python train.py --n_experts=80 --activation="geglu" --moe_layers=[0, 1, 2, 3, 4, 5, 6, 7, 8] --normalize_top_k=true --lr_router=0.00207 --steps=6082 --dataset="wikipedia_en"
Below are experts of layer 3 (counted from 0) of a mixture-of-experts language model. Rows are named router (the router's row for the expert), down (a neuron's output weights, with its number) and show model dimensions 0-95. Each number is 128 + 32 x the weight over its row's rms, rounded and kept within 0 to 255. Numbers have three digits each.
Before each expert's rows: a language model's description of what the expert responds to. This comes from a sample of Wikipedia text that the model never trained on.

# expert 5
What it handles: Adjectives before nouns. Attributive adjectives and ordinals after articles, nationality and place adjectives, and Other in infobox fields, such as American, new, local, second.
router:117111077196135086200066136123158068115157077132092137139123106107154129127149109141132156136142177116096157191150093124146186099152092146126141118071126131061128112080178167084169170190114135095104109095125121145201115123197099135122153155144147117121101138150149185153121130123116174155
down0:107120156089151110128184170085155124159089066117151142085196138183169156112089188113157105071110190154127156148109124150098131140096160083131143212168120130165113085094089127120100084079155149081119100110116119123117109136106132119145105085122094196089143150186148098171105113143094135143
down1:103111107167075076132147108113151179125185064153119155132153152094110086141106167111090104121147116120141113220168150160137173199119094151141125102095139071112113117167086090119082105156168087150126132053126164179141086051118141104106141126103093090147114114112155168125118150092117142108
down2:099165118126127139065132134055122127110113165141172186094136120146187137129107158120093130118132076075127109076132121140165139166183101143139111123087180169101187124148072153131105114072086117113201172135157143128075129105092089160103128209115143098099150142137061142130135174125167132144
down3:088158086166171130087137169137112105042091087161132109165168137132143082070143137138106058134158161149163148107140154154200173103152164118162126119141125099105134140092150138117143103137128158111081046119100136160171163154151094171146066160132069078113078127138163113137102135105097164133
down4:114154076156157164131165162117062121105098148115130167133146118131147161162133183151138151156128107089108089179124076155095143145140154078119130139116169144070114155134104048156160135072119084100150143111114187087111161104074154177122136110139096158089118058066097084136161143115175100176
down5:145165161096106098153167132110156023059085175174087143111156137145120082130125139097185116125116182142084168129188119116113112131099113146126135109172095105118117140148108157090130130136098142120098082179120175104162084138126139184070212162132103107118140136111143132084124115142143154058
down6:098186162189134187097146100106157181063157150098125134179139140153101119158155187165144069131134098121110104144134121124165112141120124101120155160137126164116117064112158123082082110044120101110146129110109106064133118119074148114112127104116131113108167186193154081051136119171119135159

# expert 6
What it handles: Name ending pieces. Final word pieces of surnames and place names, plus common name words, such as -ley, -son, -ford, York, Smith.
router:076152145149156157140130127150084124134173116116158175136172141092176136135070135154135165164103154107151139089115149165138216153057160156093146112087134148143073105147083159142167142104095094151080137125103113144136117181069151136079149172104153160118201116136088194173138109150122122176
down0:130120179120169115085125139036146108113082089134111107180127074139139111070075125081124125074130106084153155155121141145148179088119130157127088143125184081087142113157137090165089110081091092122174103133190105121139094146117085164113120111132103142196095099152165098154182138123094113172
down1:114130106130186120135127172091143141167092143173182133081102117143206110073097201137072087089097117115171158147089105122157134149191097095128137136138127098138153159156134090141195117094108113117152109098162157074131120118082090139162096072082173111185116101183108089148117161129140119141
down2:140081107124174121188097105123150131149145128158105066110140133080123074163136154196135130128119130111176103072188107042117110175074177130113155132106113104128123108108157111145166147154164204145122137129093113199154128172107143127117149149142167151144152183104090165150084069149102096109
down3:109163148132076091098187113148171174155063086156126186125089118116134156112125072115140071149148076138081150173121106156149134135131115135109116116201114136125115098128173109203195149121092113085141109151123155129129149110067075164133127106122124114151060085155057146136095102113089114150
down4:131138108131192142117179050056083147050116129134155119152136091079135131151166099109168167127154094128157159120146090132082148122111122147131086141145142171121177116136117145183092121164090106115126097108190187123121140142178126154114159148099114080032124123099155130149139145129187179149
down5:178123130123116160093104095108139151151109206049107070119108138149096128153135147087185079147131175169100051156166107074134114162146124136095149104180141130117139163125156091090117043088133133129189170134130120042150082081142116130123098123169145137129111133116136164093126138096142123106
down6:177143121113108120117098122104154138110113166105058081116147121156098153137158147091159066146121158171134000136111081075144121149171116088081131088149172063091112129076159080139118102088105097106156115162125133062148069119128097113125110128140140133133107112098124160073120095123143110136

# expert 18
What it handles: List item markers. Dash bullets at the start of list lines after a line break, plus infobox field labels like Location:, Born:, Education:.
router:143078126153143154192128091099124102112109204130142116100084113172087136090156147103113124126073106133068185081181115168172095166158141146130115116091150083199131119115138150142134181118134162120090143112135128152165151214077145112109105113111075126079075130147152110108193137119089151133
down0:145148163100105122170080147151112157140109106124100122168093136145160130124113109104066200110183118156136155114158158143085077091222101070140156082155121106137134146130190137182169138141093123086130136160122178120117125096148117078117117149083178145199157129094153155104155157109056139103
down1:092179115144117174067125194099155168107140128130125131130177160110104146090106126110120109171131107108183097124120136100140158084136109134144180198116123140118144142099153203097093127125121149192249126104206107127089104106128158144132171113103136131115110172122089109149167087163120164126
down2:107183140138129090155154121145082040131113078048020126085062092103129083090157165158120140122146115146104147098124132120138124092114121094142146105151172049102137136118075111075146158130111139054141149140149161137144137091135159114123145136139100154092131104107169153087107098105146130155
down3:146097114127112111183088068159140112188215125079107107135110137098080147073128125126149146106100132201095153148148115148103165174125132119126132159098152154133148122107105158135179190128105125129110134112067164057068067100114117140183125099172167128141106110108051128081116109112108107109
down4:152149142145108152112112135184123202080185085163160090158138156156079117140074148120120123176114177114131143098122081064125148126142128141146143118096119186129052148127127166113170124116095133129164070095112077095123138199164152143092107087144168159127097132046140090174158140132112146094
down5:097130106118131167149153217154185114109150124144131148131091141120079122155138185173083162162118146156196146149127120124182162093111177138158167127144161116146087141130160145164169120131078130102130171151152092092162132172103182150069167145100136119151181125057156172151169110128061122105
down6:098143154185174122125171135130166139137161171104147152137079102056118202104158125153171132164115183129134100167113166133178166088143152110166178178146107088168107119114091121131154127115122108107131174122114127154074097117149179173085117073073097170147108161125166133168122088173088122074

# expert 21
What it handles: Definite article before names. Mostly "the"/"The" after prepositions or verbs, often before proper names (the Illinois, the United Kingdom); also "that", "this", "whose".
router:167167148117163165098174094118139075112166122108102103104116122095134124108153095158103103107172092072148108105161075127112091091131145102123094079045129113133156191121158089170170164089087160088179161057106132102101140137114143126113129109132095098151073142133131147180067086106087085100
down0:130116142078148149111112111087158170171125136119048144151154075153135159183091116113178069143160146130155105127103106139187131151079100132100102197117082173174149143131140113140101078118133103096105104137130136111091113090108157063124116143143131150081160177125160120048056176143161109102
down1:121117106108113191070060172091163130108122148152075170150094121132198152102146121161125115171135198103126191125143094142207157110124134084146109156141084163108160121156192118115157123097176124138122111134114173107161092142124099119124158098140194119097111113133122120110044081114156118169
down2:083103155044093121100119090060137064129145161123132122131126145119093143100173159131150063128156144109128122078150156141098096115164116136078127114133160123154131105139151116122157083049179144108072118144098154143105137153021085112140108074118150139118113121150093091112104165138084080078
down3:158137061071132107126133108081149129144153137137154131126111128152120119145115066071201081118144113135110206154133137144138134121168129089127040101150083194126075101086135143092128117154126113159092116158103097107170060160099122166154140147112173114127122159198119152127104148150163100057
down4:101139162158117172191133134132172117171130068083110121095124119126167116159170115143086180118140138098100178162123181156136124117126088153126142205109138115040089147105157087132143130144154133096149113143155115122166095121222178183095158166175114117098152088129161143073130137171104113142
down5:174150145070090112098146081171081095149111162126085147146143108131142176127147088090134154141100207145197078138109114136199122151129096071068148133148087138206103114082110137173145117132181122117068109160138157142177120124194123121088085107165114148108150153101110098118136115117100126111
down6:176193104209091137162125104133131118111134099152108141110155132138137151169098135144143115071140149064061104173133160092113083103125115135100136142097100194128190134098106094140202174133073113092116111142103155115123093125134180118126148134101091172137162109149175164122124184049141121166

# expert 1
What it handles: Table cell separators. Pipe separators, hyphens and line breaks inside sports-record and minor-planet tables, plus section headings like ==See also and infobox field names.
router:101124126123124130057132158083169068130153101140171166085086111149147118117104093084153114116107142123079091174144116149193079132146162171143114059086148120152095126133074112123072137090119064105116070132125186097155175131112157124131090129158061145088128089109201107151136115150124092133
down1:130102108112138126185190109176098091061128172158126056153110176093172175071118146107126115110170175107176175092138162146136126141116133088169165142108122102198122168109207148108116061155156112093162128093153107147118116105162076128135061107119108101113130136097116145143163145136148130160
down2:212096153176091091097130146079171129162125126124131162176151072121113132094144107069178135099161167150148150126124121138148145088164121121116100128157097126156104116159151137109088170115131192156104158075142132142073150136126128111051091122177125136117138166221165083170127137110151071092
down3:136172114130113136099113136079099112098098150128189145111130101159159111158154085134119102124082116097081104103154133079126129218216169117123117092136152110092131155161068116146114125080104163174142159142183086184074136094111124114134153112141124121171153174196157105124119063144114115069
down4:155048112085130116133149120138131100097081181105096081099103156139141178149070169138095126151132136055101146093151122085063114109088086130147126124100086080135108060107148084108138126133175177145117160140167152100078143191118084114153126126129118194138133167132141134126093091079105077111
down5:174129113160178206164102122106123131100204119123134096095165125114105115152104106081152092189121138115162111167131147092111153111166152179172135147177104090169169101150159151116154111128136136173125121138176143178146182090191135165145146107081182138131159086094102204156169101156105131146
down6:085125138174131141136121101144133135155103138085100124084140094120119090086097082100093091141114194086099070111101114093168102196139144125104171078112148092129144147156157149072140123095173091110086113162140091159132196097200152144092118122127165112082200160104143097138123077151152185107
down7:095109079104118123101101094058088115109148145137114076066136040157174110114175177108113140127115129091114070124166143100100126143150171164085135068093141105162125083119138075046094123085133106171115195131139165147116162141132151140170136086120130099101113087146144138148148086142162134093

# expert 11
What it handles: Line-start punctuation, titles. First token of a line or cited title: table pipes, list dashes, heading equals signs, and opening quotes with capitals, such as "The, "A.
router:138124148063138078154117128116117089114073182122141129164115165180158070118160103105133086083088097154121137084174073110147060156132158096094140073123180117128124149075113115161166151166129113169135125063123074169135080171083089143116110117189120124142104144131097088099112158132111178153
down0:131108162097085194107090118148132118126134131154139158115139189100103176126149145146113166137107167214178177099088129109135156146122137087137148123139094094166142177150141089094152130055121135179093150126133200162085133150206108116138121065142115123165097086143123109122065147117138058115
down1:095154119110166041106159099093165130163138142193142149170140036130133099118130117132156092102107090135119075173100141101127102139153144105102118114113140182135151160133114130172119102080200116099096185108059083130118162179068146093110145117135149061117102144159110112111095150127145084152
down2:128153142182120091099212157114151202097106111136135135126116152112093153109080135108165097110140143130164136136080123125117114086117126114196111160100114122121132133179142152078083082171148146084163192069223171098117157123131110146064150150120118118126129126117118148198156126152093146187
down3:175152182122188094098170127108172112118122159127131150176104106116131108102150099118113149044144076100123103131112130123157138050113166078180136128116151174120100129106104174105138120114103158114106067137100094165094088112099125136083102095119125083142087240156156095159136122102082113154
down4:143093110132160127132098140130176159103162118129177117157154101131137079151171145126104107116113076190027210146192132117133093184110150172115109074112153129139093155076151151153111149164090176170154106143090107129086076130077122121115130139121100086084178119128124125075099151090104131155
down5:158072147118143094162084107107133136123116187153129159172130108172122071121207095119138100148079074145096177105159185126119067124162161104093089081099161138145131168092127112101110135114105096169146169136097082166139141105115173101162097172099060073122098099142157100083114143118108164099
down6:115153166084097173144064132201102145116156139108102103064068108190132194139106093139132098151157082122147134141166122113065141104089156149114124141140087125155128116161098167169136096134086131096145131125138050113145088174163136135115171110128117176138107137124075058195171128138134099155

# expert 26
What it handles: Nationality and ordinal modifiers. The word the and adjectives after it, such as Republican, U.S., German, first, 2nd, usually preceding a noun like States or century.
router:096079126103118174158091141090096105134140092140088113097112131035197121102187091108093153102173135055068128116139125162139163112144108123158144097089118121112167124149185168085145139169112093123119137088156105155158139120158070152107134144112219136129108089144145146130110181136090118079
down0:134146103066207174126121222130110149142125120114069095129134138114154112113152129126128157115060173172102126092108144113122137115126200096116137149125121064135083181097161082096072066095102143137154160182121162088128131135128155097089131085148130137112075060134139126124171146128171108139
down1:153085074053111155115087126176153137140116136135131204192192137103139124106050150158181151101141104124132156163121156122098085142117130135115142113150141104110135087111183053138098128180160049140160106107100113147088118135140102131114124140049109111122138127151106088163142076088118157106
down2:110111160156129039133133153102132141102102178058141132154147132159162067118152145107126115103140081126132126104110133154107170133113117108135133031127181100076147125109185064125126133185126109113153101112202155161136065140135132094110114176076135184145138144145112158127131184087086158096
down3:157081082141097084211168146116136097137169131154076071138134136130122172120142154087090142100130139111146108120115171127159191097114063169102111123060061156123151126113127092121179156128164144140129102153146102154129080213190126111147169131136139072136126143158116109128165093126165174094
down4:139118081119078116084124077108062150112085130138144204149112150128108141152030152128169134049122158082134136109171190146104085097140128120117128115164126093060141111153176136143159109105148106143127199169146090175123130169118133116106127122133149107135155137127113103178152179097090072122
down5:176182154133128217092131102146150155204166118155130192119151129121151168148108121182146117104176180171134062165154115108124125092083046113190120132152135130123105129072119144114087122073122130132108163135081108127111121120151100109109183100134158146121126212158161161148126122155117124127
down6:098147097128126093120149081099103076152145071149095188110124121125134162113128097181112069173165124108127144145117143099097182147149125123181126147084191081145135139150133115166065139185139150104086114132181090154101099160136157205112115138045103128142170121138085195125118098118154115169

# expert 38
What it handles: Surname suffix pieces. Word-final pieces of personal and place names, such as -ov, -ell, -son, -ford, -ić, -bury, usually before was, 's or and.
router:051125095151157167141087119147110173128167115124161147145159174144186104115106125133076152117108098105122162123051160155155224091055133144099133151129105149074116116136093168082126164124130132136148108101147110167088144119095162104104091189136145134119175143133067173176154103173113098124
down0:086093097186082094119087158153230055096109103125102105155127159097120149148156157103122155122148157120098112164132149159132160118134139129147149102118098127101105088107155038114137054137147069123102121156167169138106118126141111121070100124119093116152108094134165074059094131098160163096
down1:126126130098191079156081134088143129128141115120070089064100068052090210162113114173163123164088143169082115147164087088158125120142147103124138129112120138164127136158116127079118098106092126077112120154105185089120127116051114165145115162115144108168129178101121120108143138162191088132
down2:126116132091126075117167108095133092174154132174166114113160149104110110088152115094082145123076039094111124140127100140170131116155074166139079172066185156111124098157127143142097163117123112128127136096155096109124182110113138133120169136184113150223137133149137154177158207100076115155
down3:120126112113107185131103148107135147084133123109075114111201153117149203120129125092107100138159179138159092147108153103158076123163086168091150133100124140121110050097141088056132129122137147100157134143142069062148067133143110066151097181144146130086117053085151127075117141135141167125
down4:169123079152131107175067129153085124101158068139105151136109150075172138169188120135147142105142161073111110174163143143143116094160131129188107159094161106064135133126144132111152169165121171099142118131173138144151120134148110074107161166184098092155045087121167148119088123113124094207
down5:124124148138132049148147121114121141143123121133085174154174136134150066140179076144121169150133082187138110166136123159132133169077162156155174121129118161089173105114143126148121081162121074098141086135152156185137125130070075151132165162126125092175110105202098166209138141140161141185
down6:132092124105172079170074141149101109089149054128073136157128156118123173157171135130123172112124146110154234166173180171107089148124133119180113160114097135087147179145092127129134149185113139098069146129063144105131136155145143153099170117176125096127056173157124128141148109121152102136